Experts of a small language model: a softmax router.
Below are experts of layer 4 (counted from 0) of a mixture-of-experts language model. Rows are named router (the router's row for the expert), gate (a neuron's input weights, with its number), up (a neuron's input weights, with its number), down (a neuron's output weights, with its number) and show model dimensions 0-111. Each number is 128 + 32 x the weight over its row's rms, rounded and kept within 0 to 255. Numbers have three digits each.
Before each expert's rows: a language model's description of what the expert responds to; "comes after" lists some tokens at least twice as common just before its tokens as in all text. This comes from a sample of Wikipedia text that the model never trained on. Tokens count by the router's weight.

# expert 52
It responds to: Table cells and results. Tokens inside sports and election tables: pipes, host marker (H), country codes like RUS, GBR, scores, medalist, won.
comes after: " |\n", "|", " H", "H", " B", " |\n\n"
router:126102078126133099107164128129142098131120124193125080118153142195135151105078112140180136165077116097102083188144096145114116125140109175134109151089099160166163154148098142129102101175148142152135130124136139145080131163105119129150149110150134169159147110144149099173151122166177201112211128137127139102116193129101077142173180154123
gate0:108177035130096133140094085118085121119149122118151095132147096134122103201107123124102151126052136133048156139186123104213105130096141103183132127128101133143153116187163117189171118127196112096093097119119150124148119126095096164117117152128062196105133110154132140144129094144124175109160130127154104126071114141099090098147178116126
up0:110138124155140074118151120108217109104158175113045047101156089148095157125189118165080064109152105154126204138130125117191126118149124156132167114097184095160154158110082083128134107181104153138149140114110124132066161090155105139133132127106109102160159084119153171171162092156093123143124113131133157163094073092116073153088095156129
down0:123131072165145154137172162112171105122102111186164127082133146151204182159085132078111126128161149174106121115095121132093146160165096101209151124138185160120123158111113133063111092111153134154106128212102187116089179114076088119135127188124074157114126158144130175143149199155114145145141159079154108118164080091073180165140150152140
gate1:192122098141115110143130076128149085127119162158144078164192135150089096125171124093119124118141145060082190175190122104104131151106100144185137094132106145108119140099065077118173125178126134128227086122080060185094123156087105122114121149102163115107204098138134152185106113149163163180135151129136203148135159121143117074092134154106
up1:104135098067144113187130187044174125183182121103129100112152109152103099124161131105141126188176151128165156082163188126148171135157146089153119050213114117179128152096081194144134157128123119171114148068099107131170144170074123148116118134170112131144126137170131135073125112067126173106137177160149119146122092143148103126102119118167
down1:032134168123106144138145125110085137191118152090122123082186085102162126105152086111082137074095105144150132162126141164167164079129129152101095088117057107119070174168153112191166110153081096099135108152145123171194106127086131070164067162141105147095133194151161107128159141122060189145147144152108091116153172156078125132071196105093
gate2:127111127127134145085129107141117118062104155129116063110107143115177131123169150114171127171082169143126141142135112159150137127116083130052140161126147084106133128149149052057039159191114179134129117134125171102100165076058158190109127096132187082119127153129115066138133120175168181175157123126135197114142107091116093104096151156159
up2:142110149090133095147042197146149140180118110096140174147139154099086126101129103133168110096152194093119104121136128087149190132139155171076117092125078168151099118138155189133155117080094158092159122125150157092133150179114109084094143144127155116125144144185101107100080170181130129108119145128110120072132150174081149213063143123143
down2:193134142126116112069110160136106142173133077026196115115146163152134132131162137073176110103150105090134080119104099125132172131100112110089152155081151120124152176070073113166128143089139088167116131147110115085196145119116198115090145129185164152115123195112158135147117117140163103079161130180125134119160150097107115095114150147100
gate3:170065119102181153138148086108070142097139121173055122112135146057167086147131124116103057113139158082108117118114144083124171167145157109101151112071126124119169142127137158166125142151132125115122092119124070053090140131194140158154133092122150082128097149105168092121161158200197130157133101153141161194118138151083108147134192140191
up3:117081136159145084173189174134120122111125080113146156155220079148136143138158106138130170074129098134152160129180152114160096175164170137184093073115094130095132129153148193117088104090159084116042181199112181132224173088146124170125124105173092151143165093129077160140099130063071087153153119128151122154111122154136198117088109121102
down3:144147074110099107173111117126155149156118119142120174191166136133185112141184169125127122113123079136121127155186154118138094149114163093125141109108091129084158126149119158162125178091055076156149134072152108069131167135164062153128133101158061127216094139164132120130135135160090160174123137108146124168102097147110077129187145162140
gate4:133140094172116096101148100100171172173148156051181144140074153180115136130100127107123125147156115164020198139184096131135113099073109139148161092117104092112140101097134101076122111104118125123132130124110122109096131110082121159100174203157103207102092079101132205150106126074150130120129182103137162113160144140141114147140129178109
up4:088160102120089098089145120039188100178102116071151140129202118085106123078145114094140074145138124194096177135064170116138095127111150142155156156191137097155146108179110143185124128140146109143145134099136138135129209161101171125107100110142178118084164134143171156150154107149074200101152110085122131146119140118136103089070091129187
down4:084146152084111140121162143099107120071090107156173134126105100110108143127154151037102117132128110159190101126133110061168145088169082116157123062057148127071158124074116113169158127123103112124151132084181116103132084087081122120076099165115170165088054155080076094113149074155130083151101127053099075148128163129092102134091157085100
gate5:155124108150099084123098146175102139167126102104129122144107132152098127160194075167092116100103132121198138186091103160118102130109209017132112151107041138096133098051148109091128121142084111110102094104149140155081129136107064158141137131148142144202087122119116179140147232188129172157108044155129165124087118102144087107163147162104
up5:094098144083103146086081144154163189156141089093120155135127129101139099177130088183096133122120114131095152161172140159157074092054129088120073090127102162114181129102081156188065146134127142113148100196229121094155118101159117168103146165087083157167145091068140094108166125023131150156132175129113089120149117162154078121135107173154
down5:129067140104156102133088127102116133178197152153098098131136105166126116188089196190121236085103099163140094109088090108127140119098110093117151117152107090102166129110069093162030132152102089082091054098158153121144115118114134138133164118153156144133139111145184089105101110143136137169107114184178151140170125124190163140138114098125
gate6:115104096148137142160099126182101168126148138154196144111125168151120179160140113127134081160128122034111086131152150161129098162110104127121110207128082181113128096142160132126081087137112112048199085114135130152182141065103093147134152131120092168123133118152145125129095126156131151183151139156168177157169120107210173120148160170207
up6:110179158093132142127154124099096160153125125146177106125080190142144111132133167117108158089184133080149114130076156154183159143124156130144126184078106151106158163082137126130161167170151128089156128126100145097111094111126100098133151146199176123160088092129095114141099140121176131085168038099104157151115082152193077089124159121111
down6:069111135189105107112103218137096071126164126100044153102170082138135138100137177104154125094178193146154085149123167165132133122143158170113103095097149107116122095113158204148187159115240135164114116129112156137116080108136111145153134164171120134131089137131105114110118116119126071121220097121144133113109130181131162144133067058038
gate7:124109046154066135175123126093130074120111141182098145166139188124092112164124179143165154139171171116153142157101149102127078093125113095095204158117113127118139137154155066093096180152057056084157148161087132125147137170139078109122159178151068075147136095130101136172093155143119108156126112145135133133141090080189120117079143166157
up7:078106145136178132122108069121179120063149168138056086093132146125079118123081099132130070176144153161108082138116127096110159161132160127056165174154157125145129135106083064137123160137114075163129109146165105144107136132110100104128124080104145205184128136148155113160065121107134195033109103116101105128131109135088130173106109081172
down7:150090085138091157155152158153144099151084123125144120175126134143124153147093065093177116150175155084147145137097180101091165170116157170121150114131183109165143104135172138129162152161100103123150109135141074213183128131074118090111146099104151092159136164067082184185129144158153195184159114116129102101132094138120134118139146073116
gate8:173100070099133157111120142189132144124151158120121088145087111126071094183121142136150079105113095100113138227105125157141080159160110100164078154142129158094094086080157036100100130135185093115161088107124130103125070126081089132224143154141120162119102129109110155118135175138158090093133145167155172117105073135131097141167096154112
up8:151070123146044107132125106048097062125177137107052135122170117131133149155086140131149182145111134209095105130173112105150117111069139130091171150149144161151147083083105122151103099117126111138098118078102187106130110175084124084164156092117154141139142160118126100108074148115149170086109153121109072156139145094118162120186069116062
down8:164141113124145148148073118152148092090083082102145188146136120092086083144158151123113180134165117140169108098157092164107096158154121132089066089130091119077110096085199072126119169169161157165138103138162145104160119122122106204203097154102129070196141163160074162144131173106107131174099133120138100162151121131100103159181096115149
gate9:102110147144132121114141089105102159123127117090165081154128113147092101153118087153102083147115079134136110136137114146189102115083146074122159128137054161115179098110133121084096146137052082060182113102162167168186141194105109124138158085115144129137173106080109103159128138114114187077141163137200109108114175093105111115153127119178
up9:154190130176093123126143146114208128081104117110089126141151088095123119082156139075128092104185147156124137112102142082105163108183113090072097144144155097151132113125203139144167111144116121100104188150044139152126100120103124127130163156120193070133067141166084123143151123113085099187118116151133102128152121106072194163133117150121
down9:127081128079091074118170114122105137161084130093148107174064113143110159134135147207109116084123113119113073096121118138139152124107096097103121139198131140147124119177105095115083122121077134110111166170134136169121114202127148163152152150126125115142155152125121144181094098140128142119112128128122203178153160101167090050088135152121
gate10:102120122158077110164154156140092093087128119055094093143093113125070129106127120173142075113117090148090137136162163137107074085124185116075108143101128148130122112055112093120138127102081137125070143090133159135136111152053089151135126093131183153141091107132107070184155093145075161173112126145132160149030171148166142188154141158143
up10:136121186161146117121126190156150121143126158102140112127158108175161092155155147147178163105144186142166161108104090127143149078104172130181130095135191168084099120106120122166086138150058178125159108125124101154172087138193156101134132120102151091178136123166053116168069156154109101118092130133087176165110204120082126117088157125129
down10:126126119165128118126132107098189171115128113155131127136102152153130089137141114150147126171083088131113119144112140146119111116059145120140150188110100080144180148142171173139100125123100125152163132043154151082120122150141119129120097099073184176078114058090217092138161138165083121162148214099149223139144118108075096106093127127160
gate11:149158169097119131156121131127182080122095124166090108151106134106150164141200145098154117111124104155104159156075112082112164093105165121121087144167143135134134146110118124151145129133132082072152032136175097104136134202111111138040115172093129096110112171143138143156089113139120173164123063155130104086113128078141084086097154170077
up11:100073088161121145102147116138099114099117174120059135135093164150108181083149100144149122146134182144081083138124100108131087128144099094182165185143070126168153092127198124162109148159090118119171105156090178090148130165148102145140146102191188097144189120118128118147074155170154101136098183117116169150141098148083188170175147112149
down11:089144091106153087052169079059142126140139108127104098164123142142137148085148132100126129162121176153144100188076107091057177143126085158109166159195127169138102111225123185142156112126135140200080076129098143125176139115049091116137074128166110114161113131101109104140147112131138139135142139132122170128147122155147116156098136088179
gate12:135107125138175070155103100089156086135142127136109150117138125129118065116081092111200132114067120116051135112160076074200118155151127126101086139182106169122136156115143099125138201137147118129155159100096073164126153144065120113146163088127119094095156131136109193155047177156185173120121102157173101135077075113127126153118110146099
up12:095143103154165135087135057140143135166152125091100142120158117109132040155148077128129124159146189106106118080094158098127155124183169096077118108156088103110101087155132125099188188131126126128179128166119120118110111122098082158085196121096124172104126209187032166106107172141122078118088101151132128117109124162079130151124132098139
down12:126149141163174112154156148094106123178160123117116136015121143091065161121156099056160102149141110152129154195106195152153120137078174179145167089130098152118110133095129099138097148158118167146114114180155105138181144142094130158155083140097108092175156150141099153162125175142100184086145194058154182135088130162153119093111070156115
gate13:143119113137127075101145117146105083140078075220133104140145175104153187129103159144146107102144171196098145180179127114109151119096083140163110129103098161055128180158141078087093161156084112103183139177118154109154156172141135127135125135172136096150199116126064169125160126142115141124141155138142142129093140079111089053122055100135
up13:152132177117145099136091115124141094128111101082134109134105102099139187137082202110092097163118085148145157138078154121174114102135137183150102141157165088144097189137104160141124150143144187210027070112123059155118180134135140093133122144189156105128101111056148096126129091115094162122126150114145141148147068120170110108108068127113
down13:140112100166122086114110169139103145129086118145145106130135103155057118178068104166095114106109094105155069096122113079171134109062120128128142181088105111093065129124141082164120161067158077062201167129161155191165133141114113130118148107086141107099187083103133142110129147118124137139153165117102160079118155108131079143184123184096
gate14:113128123151051147164158131137169126172094134090132139093138124080082158180124091102171097121140084124026147083086091136145117112114120126177089072123122131124069127119121094096107190140149122162111182073146161156138124131114123133098168113116071134104143098192120190092146141144119149069147136152190105091126139105050074065120101135093
up14:147084153110139118164151128132140061115102158092149134126130129096078128138090196126182104173071154104104060089152127093172130120157139096067224105153138107167135125138094099229117160134116142184160146144071138091109133169125087153136117115146085138138097154181077161136120132157119065092114136126123097158099147185115099160139129086120
down14:119145137164146090096093174180147076157151191177123096078100141143119102170145163063219137131103191117156124083158114153148113081125110155089171148108113127135145110119068105139080147118108148130106107074158163110115121167164143152093132140108122155134140202152126101099054086098095085148193094092139117152119120078132109108151060082136
gate15:097087151100168111153110141135180082162128095142137112118106098137123156126180151167069125132121122164118219144134113129125089078165126109170217134098167107119089140143154091123134144149134122172108128131120202100159148108174101119148132133155096114184134130054151121146068115170138203123120109119104111191130151130085086109136107122100
up15:125121169109135114132091145115122180117119062113191163105106127116178139116175056117114077165073102163093140167159138141114164140107150209134112090158151147145146188137147150102096127111091191150132188143119121127184124123104146082121100093128124136136076081151198104143133155073112099102156101129103147142123163150151111158161125135086
down15:128074104086033107123144068068168107127112090174131110063101102183141117122128093119107135172143092156152125152091168115133130120158112202154147149110200184155119067220129165133147138141071132158082121081146114198134151145146132132116162078149146091096142122112181111182112074104095159135177194123115194146098139141099162168121124143119
gate16:174161158113116098145098138171167186153197087100166166124134165080159083145136141079114118130150142074096172153066140070156150089146158100092109076112146125108080094081090063150141090140090169124153172135118101096099158145190163113133160133053194113133119088100100124084183172132134130139136124165138103177166107146134069106106081196143
up16:112116125119201128174124084125133100094188106130121159161194132105080114136152088169134174144186131107144149109143111156155162167101137103180102118133134124161175107116175077163128162164101148142167157096106145172190150093112134140092140145117139105141160099064131164129080155100113091160138207142112116118084121140155190102123149145152
down16:168119112090149129103111102125152119169133203182183060243109056130081125138132178190161144099158131127148123096123089122085115184159106079140160092099083068161130106107093129115154161133155121128082114146068154141139158098182073135094151125157163191129143117189105149099114152151197092139140127118128158103087107164158063096167130170141
gate17:121104161102142120138102207139151166164139124083098155137132131149101056106135156141137187109152108099118127089103143138113131106136169130076146112127161152123083079091124095157170100127072186083152165124092179105118164140151121116122084146096107173180172145166119098110157101128116138148126164133180110127169104111100045170161086178161
up17:168086171140088088109099208143159176090171169070169159163106173145149133129088105139159150140119137117119110131133093174104108146065162076131172122087136087104155096115132101094104105136049126142104131101085126136118088140158144176148145136161144173197181056133125134101182115148125150140177107125204180141190154085159179104110137147135
down17:152125123150186141091150123096072140159139100119090113140169069095160091117112140138146186061085136168179139099111116162150149160109136123147104097099092149139186107080160149142174137155171096170133147126100115115133072120116117127110066160100098093126211112099135150170129117112131133101171128124167144123159138143098114099120182123151
gate18:080095172113129103097082102210143130096130167156149156144132125153177141168145147139182174045126160116133062113072103107135144164168109090143082179163144135058092145158130109109149152119083136102202137097147142189128178127094138178138159154172135064141139149131071152121099150151159104137113086147120214095154192125163132146116122114083
up18:116107171117146160115127138143085161190158099134130114108158123147168102167159127072152215124091140099107124076105148170078089131189138140159122216130149114088119092104122130137136123064130135116156176102141196144081068112152131146131107089105162123153129168103096119097079069190126142132107149164170149146090072093145136119114142106098
down18:186091111137125121138092124173115095183078174173187111117091047072094102121139117110135139177096070160140121097093106173116114062091092121077105141077155113150171086140117077095085113113118123100194086129080183136098125111097139157153147073113173175092160069113093120122061084151134112149098076148162139086133107134124146148132152143131
gate19:117140110113141174182106112137129145082133168155123160151147123163140129096125113171132153147139143139148173102104128138147143181090077131143058123095080102104075148110095043119105073135147124142143192112110130144169070187117032151103124130104129164123131102124135167209075151167134130131154069147190138084146158081209146088119168139146
up19:201136109118143103143101101122205108111137102111105165084150162169173109114089107076077115149085137136151163100083131086133157088151084153138137144144171100149138156113145086111180051155098145117159146110110146190119149113205099146133060103116209156091097127068140093148205115157119087127163089102068126118087117130160145070140118110109
down19:166106091051137111091136090065086094151115123081095162152148114124090156061123127132173069130120101131153175128098176148085107175145160170139171146072139076176103126095168143153127153161126098160120070175169081111133172112128080151087157079147091144114079123142099160133151153072090103116118120120188109142160131137181135127183201091159
gate20:208108107090123142164112101091157101145161126133116090132159151126128121135150164148151097170120098074122099154113095118096108163113137152069160077118082096094164127158105057124112160134153115170111123124102108089121113145098113123168104119115146148109095145108081092096094109101197132115174209161166117125158149117148081177127132140169
up20:106154129133129107115191154152135213096097112139082131150115152119159192115135167154142164111177151116119115153138110093132114207114113111143134164167128160098099148074185115164071145111208134135125151133118165099124164121197144118087108127153119114134159136195189161095075133096121078183153092135187077164169098145090207156134085113105
down20:147102132197168090162157168080081124136149138121092142140186154084124179101113108149168126114151186126108169139107132099095133117153176041082161137122077119170153134119107137067138096160169097119077170147124056132136176123109157127142122157128138056139179133159100222149095128140125081142118131091127117120176110124131137142120087135128
gate21:150101126115091112137136181159156127139050110119180132138152141113150150124151117157126131155120108114098104134069084106101140144140114093141097130099118204133139133195128163104110192098091115164075140179126163121148087108111056150117157156112133120100181111093106145164141139131148160118102164149102159108125171084158070111121145164089
up21:092121139106116132108159109109113112144176130106145081132150100061157127127100080139151165152190164162144103101120086099173202085071118122103143106093096143133091151139135105161056112067119133108079097158143143102164099149096138167135153118106140162093108113135155052120183142127123100097125134123102121092098161099156132179154095147090
down21:136123136098186123149162162145172128128185135160139129112100143097077079146160136157138133188183148110094156130100185113127178140088131113115169099139115164073111100191151111155068096107105168121115171154124129094199123123132111175086171198172079146147164096138098140108161151160106113157085124174110219137122100111150139175080128161192
gate22:156109124164130199092101158163169056114110120119171184169125124159089065149129134163107126143104133093119158147073132123121111136114166093111133121148091127110118098051099103075117120106098175102162134129075169138152078128118116139153179134084161100078125129096133125103151154107082098132142155187098131161122215119141189094097179175157
up22:085089117207111177169069128092180123093091147141146139145190132122130146125097142135179105164112146140071085173166085161103068127113155124184074097123176171114180158191147143174099132130200065155130181149088097078119052126149130059129158084140102222130135122171108124094148172103148140120167168124104139093185084138124119192168165115149
down22:115132136146117124085121070195105117158112061090178149118112137156083173221128123156165135154159131135137145127101094193112129100150049114131082158087144169095096106145091095123153065125151084079137086139130168160192068105126096157133135162195158200087180230162159115110121179092105107133151161127098141112107168133090178117152139210122
gate23:186127123137049129138144129094116133057161128142106121123109182153137134148147160123158142123094128116138092109104137170053168125114139151094075157130119144091133113153149081075122171140078107109097131127147131089080131134100085100151128147119143133166155111127169106073119197179108097117147146164089130137084107109180145137174132145128
up23:200074138147143085142066102116143162170129139109122110130126160054128118142111075088148158143105133143116117140080114146088168172144143113190142184123145167101086099166102123088169137202198106154119120178108162197194109077161151151123133149031116155137123138094108111154130159150151136134089118163102163153119146148147108181120043099155
down23:100075078137119131152150155180126160118172170150148150088145140091162170136122087093132146133138136169113125089057130120106108158181112157116130183110125083089165128094148135112084144137145115165123198099170137126075125149110086144071122092127090104113205133125165069139077190129124127134123143092157128148093084136083114098113123117147
gate24:168132143148119136161144153165082095157174139052090133118102125100114027165093116120135123147100128140116154098143074099130130087100135110115109145048074169128132071174119125144133102161150111113087154102187180124103092149115135104147146114146119169152157125141216144168161157114091174151141071086185129125091133128153117114109153175150
up24:097167151155145117087090141089199128110123086167165152122130147132199175093120051102155138124141180141193112144083158151102147134084070121153149117181157116077165133148137151132148121160109134091197089130065066170132133053116140142111143145164142149084150158137074081146177152105093108109110135149120077124137116111145109122121147134163
down24:160104101091157076154111153134157076127089166115143158119115175158085096132165111120133109111142108165119091068110077161127106136110169158094123111115103080146244140129147166141133115108135140179113150132081173137129134191202117146136140137106167162105112132146109103106120058119146065154108134137182185114146154167116130186103194130134
gate25:143102189149154128168081113136053185163152140189087168165121151138078113159119187130137108134133101108123140129107144150169127173120146059105162145055076156117141105087146033094114148139131101147091137082141092062091157185123118142136151109177061163196084119139106153091100127154072129125094074130164123056139131065133082128150158122126
up25:127116084130156125131114105118114176117156121177116171119156090097108133186113132140152133115077129123096128106181127098143105102115159071124114095147199137161104073101117124217075153141158085124163109120173100128105165177089102103095125030102073180101109114107111185117055116151143173122095134148168140142116115154129091139145078134076
down25:113062129123062108102167147100147155122115175114128110100123174143139105117110128167143123098103153162125136098146167044120133127115125111114126155065092111141162145083079169136096123087124130101151083120137098060154180143108148117072070086085156135128175101127180147103174081109136086116117132089064132150116124137047129180156135083116
gate26:130100158112101086147120152124096061144106165150135169174120071117133176127160127149162125171177103143171122204159142093153125166132077155077140114097117119130128123111201126149111125144121140073139184153093166119071145168116176089198174131111114121095091134130056120103131047160113163153137164124144149110093087140130161142086114140102
up26:126110103184104083104130147117156112137054133120187139117092125157132154162106127103140152121108109109166128225136105126218119110097086148153129128116142092110126109128122148111144163124067141127088124141143141153136070111168180150167127112128057178132144114125134148176054161077110065147119167092131127073141127084129106148156129152141
down26:124136127155116119136132147178123139119180116142151135098107124122127099091166077076089122147194140114121126109107089141130137197131127103118100135064093140122138104095177073124080134163092128093115126120137074111082096059142129122117149126124179155139141102106138133070161146129150138079091126107145116148140042120065140207120118114073
gate27:132123098041088096123132149115136100143157118183168162121131150103165136141100144132098069167106147092084169099127179049124150137109065129135135083085085132137122140139051136160101203154154104136150173089061089126100162190080134118120172073151150146153112122121127123132138112182185105121153110087137129105103138168082077065137101137126
up27:143142187022066137131110109155126112120137117163098059114130072097134135104185142143151153113147138145138109129075089177117143146133161096154125111182120170099138116081141105156116116145153118097107108135180081106114136079127095130111140157036164053156062108148106088110156131141114119121049133113114176176115098147177120172123134102128
down27:112180092110094184096147132152109129099125131092150074163101115152121166148083126122123115104118118146075143232159108123106105133094153061090105139174127165111132192141094156119150115191125113136178133171184154117175147165162115098124098117112162057121082146130105088124157116143111141145130092162127176105098185175164204153118097096107
gate28:148153154136140138090173089115108054036072103123134114121107105147125118134124146186182113140112108087104128159110121088136171174076152100115068161087109145108046155148107085138091152140113115089126170090142172119064126142110117171143128093141150157163177097119150148116104193137158060132141108144109115123068146160103113084102129123122
up28:158103070152151153159198074112105108096132144097099133089184095149144089122151078121135103095105103168214105116095147117122090136183152136153082143111147097081095081101069123111209128168140167157064143112135184185170125190104156139153082131110114110102143069144098179180113113068111194100102125138155114133100130150123140177150156129122
down28:150101104164137109103164061199145095125133109141060167200148174175147111110084143107107135093215117135120084119158171113115132156106089160074135074145153103165107113130116168130105112125135098099135102163102122143119148070177098100092123120140123114133132120190127116099120138067102148149085160157146159179197104126192131130105121123186
gate29:149097110130086091180070118132121048146109112125111117173097152169101074138122148146191154074089116076178106133132119103148143149147137166112096115036152115155139130159147084112131143112115149065112154140100158081100158145087058098143138114174099126123133133105193104151128131116112131136151108153100175162154078093155115156119148133175
up29:128108160121154082124115134146155122081068200135107105156109118137100096119112172130133098118149082100144139092130124103163173119088131166135147114127105088179105149151160175103146140154080123148105128142133121151134125084023115151083081090159120129103163109069184206137063061118108154145116116153131135083099111113134185145078084183087
down29:070171111124139166128114117149071078109103123163098113133149241129109153193117093125130149147130137079107124130128061108145091153149164112137119110164102114127170110173219121138100160121116145028167071084122117133104060163129172154172165122187126116093135162147149168103140124159150146159051115112040083081123095142160146144128115150130
gate30:089131092143163150131136118150141120092184123105063177168177126117040060145107192148153126058152094131095095165138210148145101169132124076134142163167155092137128083138134109131135149083094187138175115153097157129157195150122177174108136135146174104173111095177078184131151180140109088152122122144133110155164099192171111138101124123180
up30:125151127139141165099177114136115130201147096131092147152142121089095054136102135146151050063139088134148098093151138181103178117176109120046140134122105187128177061095131090158117088110102113130140145127143114119196168150061138155105109060090128117140145167121095137148097118158147115095143006148134130134165140087066129154140094149184
down30:059105160153142089071073144160144125102131094132154109176182093119111166122120148154161137153145061129119139110130092130160154097159113087074126132062114071146122152142135140077075135116059155109090164094146187122104172172170113158139180082127140102110108138180088168122222103110121112161122108141158126067139140161134142141120150097084
gate31:207146122146113064162077150159151127119141165167085137152108112093021139102106141144144166084146159062128177114113129099114168184149126182126154115122137182128149146080148152176173091110170129125096121117094161130113078107122120117083111102161065089196117121132175151078114148112076099123155140104165136077163100111155108140141101143185
up31:090158077158151146101165146149160180072136122163164102151136052141057112138081143143077100142137126131122135097052089088124107150166066120158150158128051084081142087155206083087132131129157154158135182099115122104205136149079086125122136158135125154174100102127132146149122173129155080172105163145143134192161098176116112131147082153157
down31:135163130149115111095094143121087133114140104103084080178115116070105129159110178059083103100141135138147173111137160140136158105193122131070143120168167116083118111142124146097108129138133138162169119175106151155191165178145122149088117191164150126143088146036123137040092108165122055090075118144161094118077129123097147148137156062117
gate32:093137146113166122147219110131092115121114137150185105116116112135152117112147113136139088128070174086164132137152173159136114070120067124138091152165144151127120153146133060167135119062072167173177146140172121085163198116137116180081143176132114129104095113184122103120116118133142153094105098145099157178155187083163125132118095159130
up32:095162138077168098154139169128072111110111203152123114134106109164161071154087152123129176172106137151198183094131115088093081130163080086105092175146179187113163119060071103076101121111132155099136111111110119165093075197138089147106117174123139123119089188164148110121100114141171103108137092102121122140140142136091161139095125112083
down32:117144112142119141154159128129056144176117106117108154163156145081075097142159127082050097091122113162087172128111079106129122116122158125138107144208139105088165144112142134123128143188130109157104149052149076143129107162123125099162203184149139059073133114129155194119105187166138128174103079149156166122115107087141152145147118104113
gate33:125089098103106145117136154147172074145124095072114119116150152151090111198093120170142113082122128126137136174085163147200150147143128088134070137167064062118134119118116160093132137144121152108131194208095182116185084158154100174139150145118153063149123111121076145115139130056151166147141162131120163120110161122152175078159194189186
up33:123083121179131151144054123169139136119130192164122131080157110109075082155115130139085132193143151090097104135113127049129161091161146151170125128134152163094126076128126084053102177166156172163149143131145113084116099098204103121161175171076123187156158118129176111134105137151109184140074126153134164099117139088143086170126105112116
down33:098115107123140096151140148117141107158136126095093177073107131142187120141151181155179158157152132115144171155151144163078158087083114113136129115069132113114115128072138167076138183113080149105192102123107145150143176148195137144161117107138106129082088101087159147157214149103139098143114121111140099135124102124167145156161166154137
gate34:136111121104116108173159147160093070191103128138092138172154113118142149146148138103098138069090093173110187108079155123152123162132171133187083119124139137120150165159108168144104161206133061113127153158104124137153164142129113104240136141179120066090147103145131150115143072117126120173151108122161207142105098114080119099137125190131
up34:050150133067150116090137119115128152151081092083102060116121138139169128076109109144169128154139120101108107120162180183090102135138160099140095145125111131167138123133129155159164118079142084174104200113110119124122124137100161103133152130146138177129186145162138067139057136133194146131169085129095106148114158131081107159156124106122
down34:090114113158091162074100174099081133135063117136052093183101113155087145102156161134139170137111135141181163103136131119153069160152086121134118165191102102115116127118109112145188153167098153174176120139134143157056106131130132105106155124164063169049097130119106095157157139108101099129160131100117138120119125126134139109140154084161
gate35:174131178102077110115166129180118116149154117055141149123071123135104110140134114093175078169118199111138142134101191134122140087167159102054164159146145140187047117093102149101131115144084196137168158120145095118135110127094128177063139149116148086143134125181152156103138109156176194178144159146115105141157112104112125088092135131135
up35:080089157175111209111121154095131167142108182173127154103122092096112162109118189128130064054107176113094092186140117102147135151136087167123131171088184128122146103144060133159077189130176135156141128142053174119155157069122127133147156117153164092115138138124176123104097118080144075108120172094120179149130112130132093123075166122141
down35:112156126186126125164124176127181133158092116132126150114172095151113103138097164109147155094161093114203099162191067118130110158097116112098099100161084184108097085130114092190159147172167090133116097111167089158161085200127044117152154144075162101111143069142130139120172110139119061138100197128146130115111107084088183127128133121099
gate36:127146084120142123167146100149153138145085147172136157144143111144136146084168121147131084206142124121063120159185116136165085149093139133156146147109155185173184084192111069149146100147138132083097095157104086136150144150103067115158140155093119151141139123120159130123144159152134111112092133125155126156093080117190123181094085137159
up36:138065200100084096090140127108086140133176145090128094119145115104128151100154165112105115124137146148082167100234143168155142143166127186132154158150167127155077181091147098177119161185113172164148120174151108095149167201150151136085092092138171160153143170133158068062162086162159178101135140106103176194138143116135059109110134076147
down36:204205108174091113114143164077084186129143146070149207085138126066079170138119149060109174135152127153119185122181168106086105123190149176169086126057088124088088138125115105139116122159159103146162133134110091117111101117138125096158103150104162152113168112150172164131199143123157149113128145085106143118089109175124179101171150173123
gate37:131106129141112121082167152108145144113071168111114110116102162111115076108131184155117144169064181188079155129120119120092100117162157111122116192095117130108167142086111086105117153164104149187157086145193145140124109110120075132084150147100132143111076135065156091143063126169128127131191157099143143127117125082118147129155178150128
up37:127117138141068095094135091128166156079136126071139078086161158135124159125119160105108103145153136142098139096103139109156153140100127149097162137130097138089102133160094188090136151102166097123109135175122182154176171145078088108097150083155098188121123098173111170147189182120210177072120134150107058181127133130056158166112111085103
down37:103164096098178117174113109065152150099128175111110077170151145177117142147164178106066085153178085119157123192107198147042094148145149142095155123133080127120090131146082131166087132133124102119089128094089155065092192074081082074126164138192100139097138139128136101139128173138103151141161105145177125162141149158082111085156170095086
gate38:160107167145156157134126092108153148131152134121076049106144134095114066129202146120167087187071197154122165158101184096107145133161121118121085156174169188142073117120077118117118065149087134133123151155104159077107109091098115131041166139066100133177119108124141091111087152138154146096102108134147170111096090148078080082088136140120
up38:096160156089141240132138151148097130133110121093139133071140129135133096135152122080166132133155108174164091103067074147101189138121137131061108118162132140140105121055110132131079113186149112103114120092129132142130199105058092183096189117113148149108104098133109094070144121105103148100149168157130202121128119156112095161156087130136
down38:125123167142121101110087134108166157091131112150135090144142154173131163129113191122080134213087112096125097120109105088140104116125110124120164155172131090085092167117139052121129092129187128206116123141146110096081155113147119166065140138127145168129147139100129097155122186135137121161118120196076109192080138090092179086160084094097
gate39:136182225195118136163103152113193107152079148156143125084112161115079137161110142116090121153087100173208168141101126113083169119105123088134089115132124184086112144149057125118161159107090160121145065158142150124116131129113139135133083133144085101134067135177100111103173067131104149114137101150121115109153125091098088119107122144154
up39:112122130136121169125074077067161079171193133143103127114147097140139179145103174153167079115123126179084159173137094108110154146086077118155115091120081085075125150169108181131125166134187121125158151102151112111116130141148120057164149142168088108108137139113093135138126172102112055107069114167129163071155127126100132140178137126154
down39:153184123095089146125086179125123179106141155157126132118117112115137180122146080133087155091121156106155084138163124147126083159095148096200098087146073143075096162149163127122121157117135104100202133117139157158068122168137098102155132129102121093123156073138147132109104121142146113099096113124128143122118095104130062086141144120161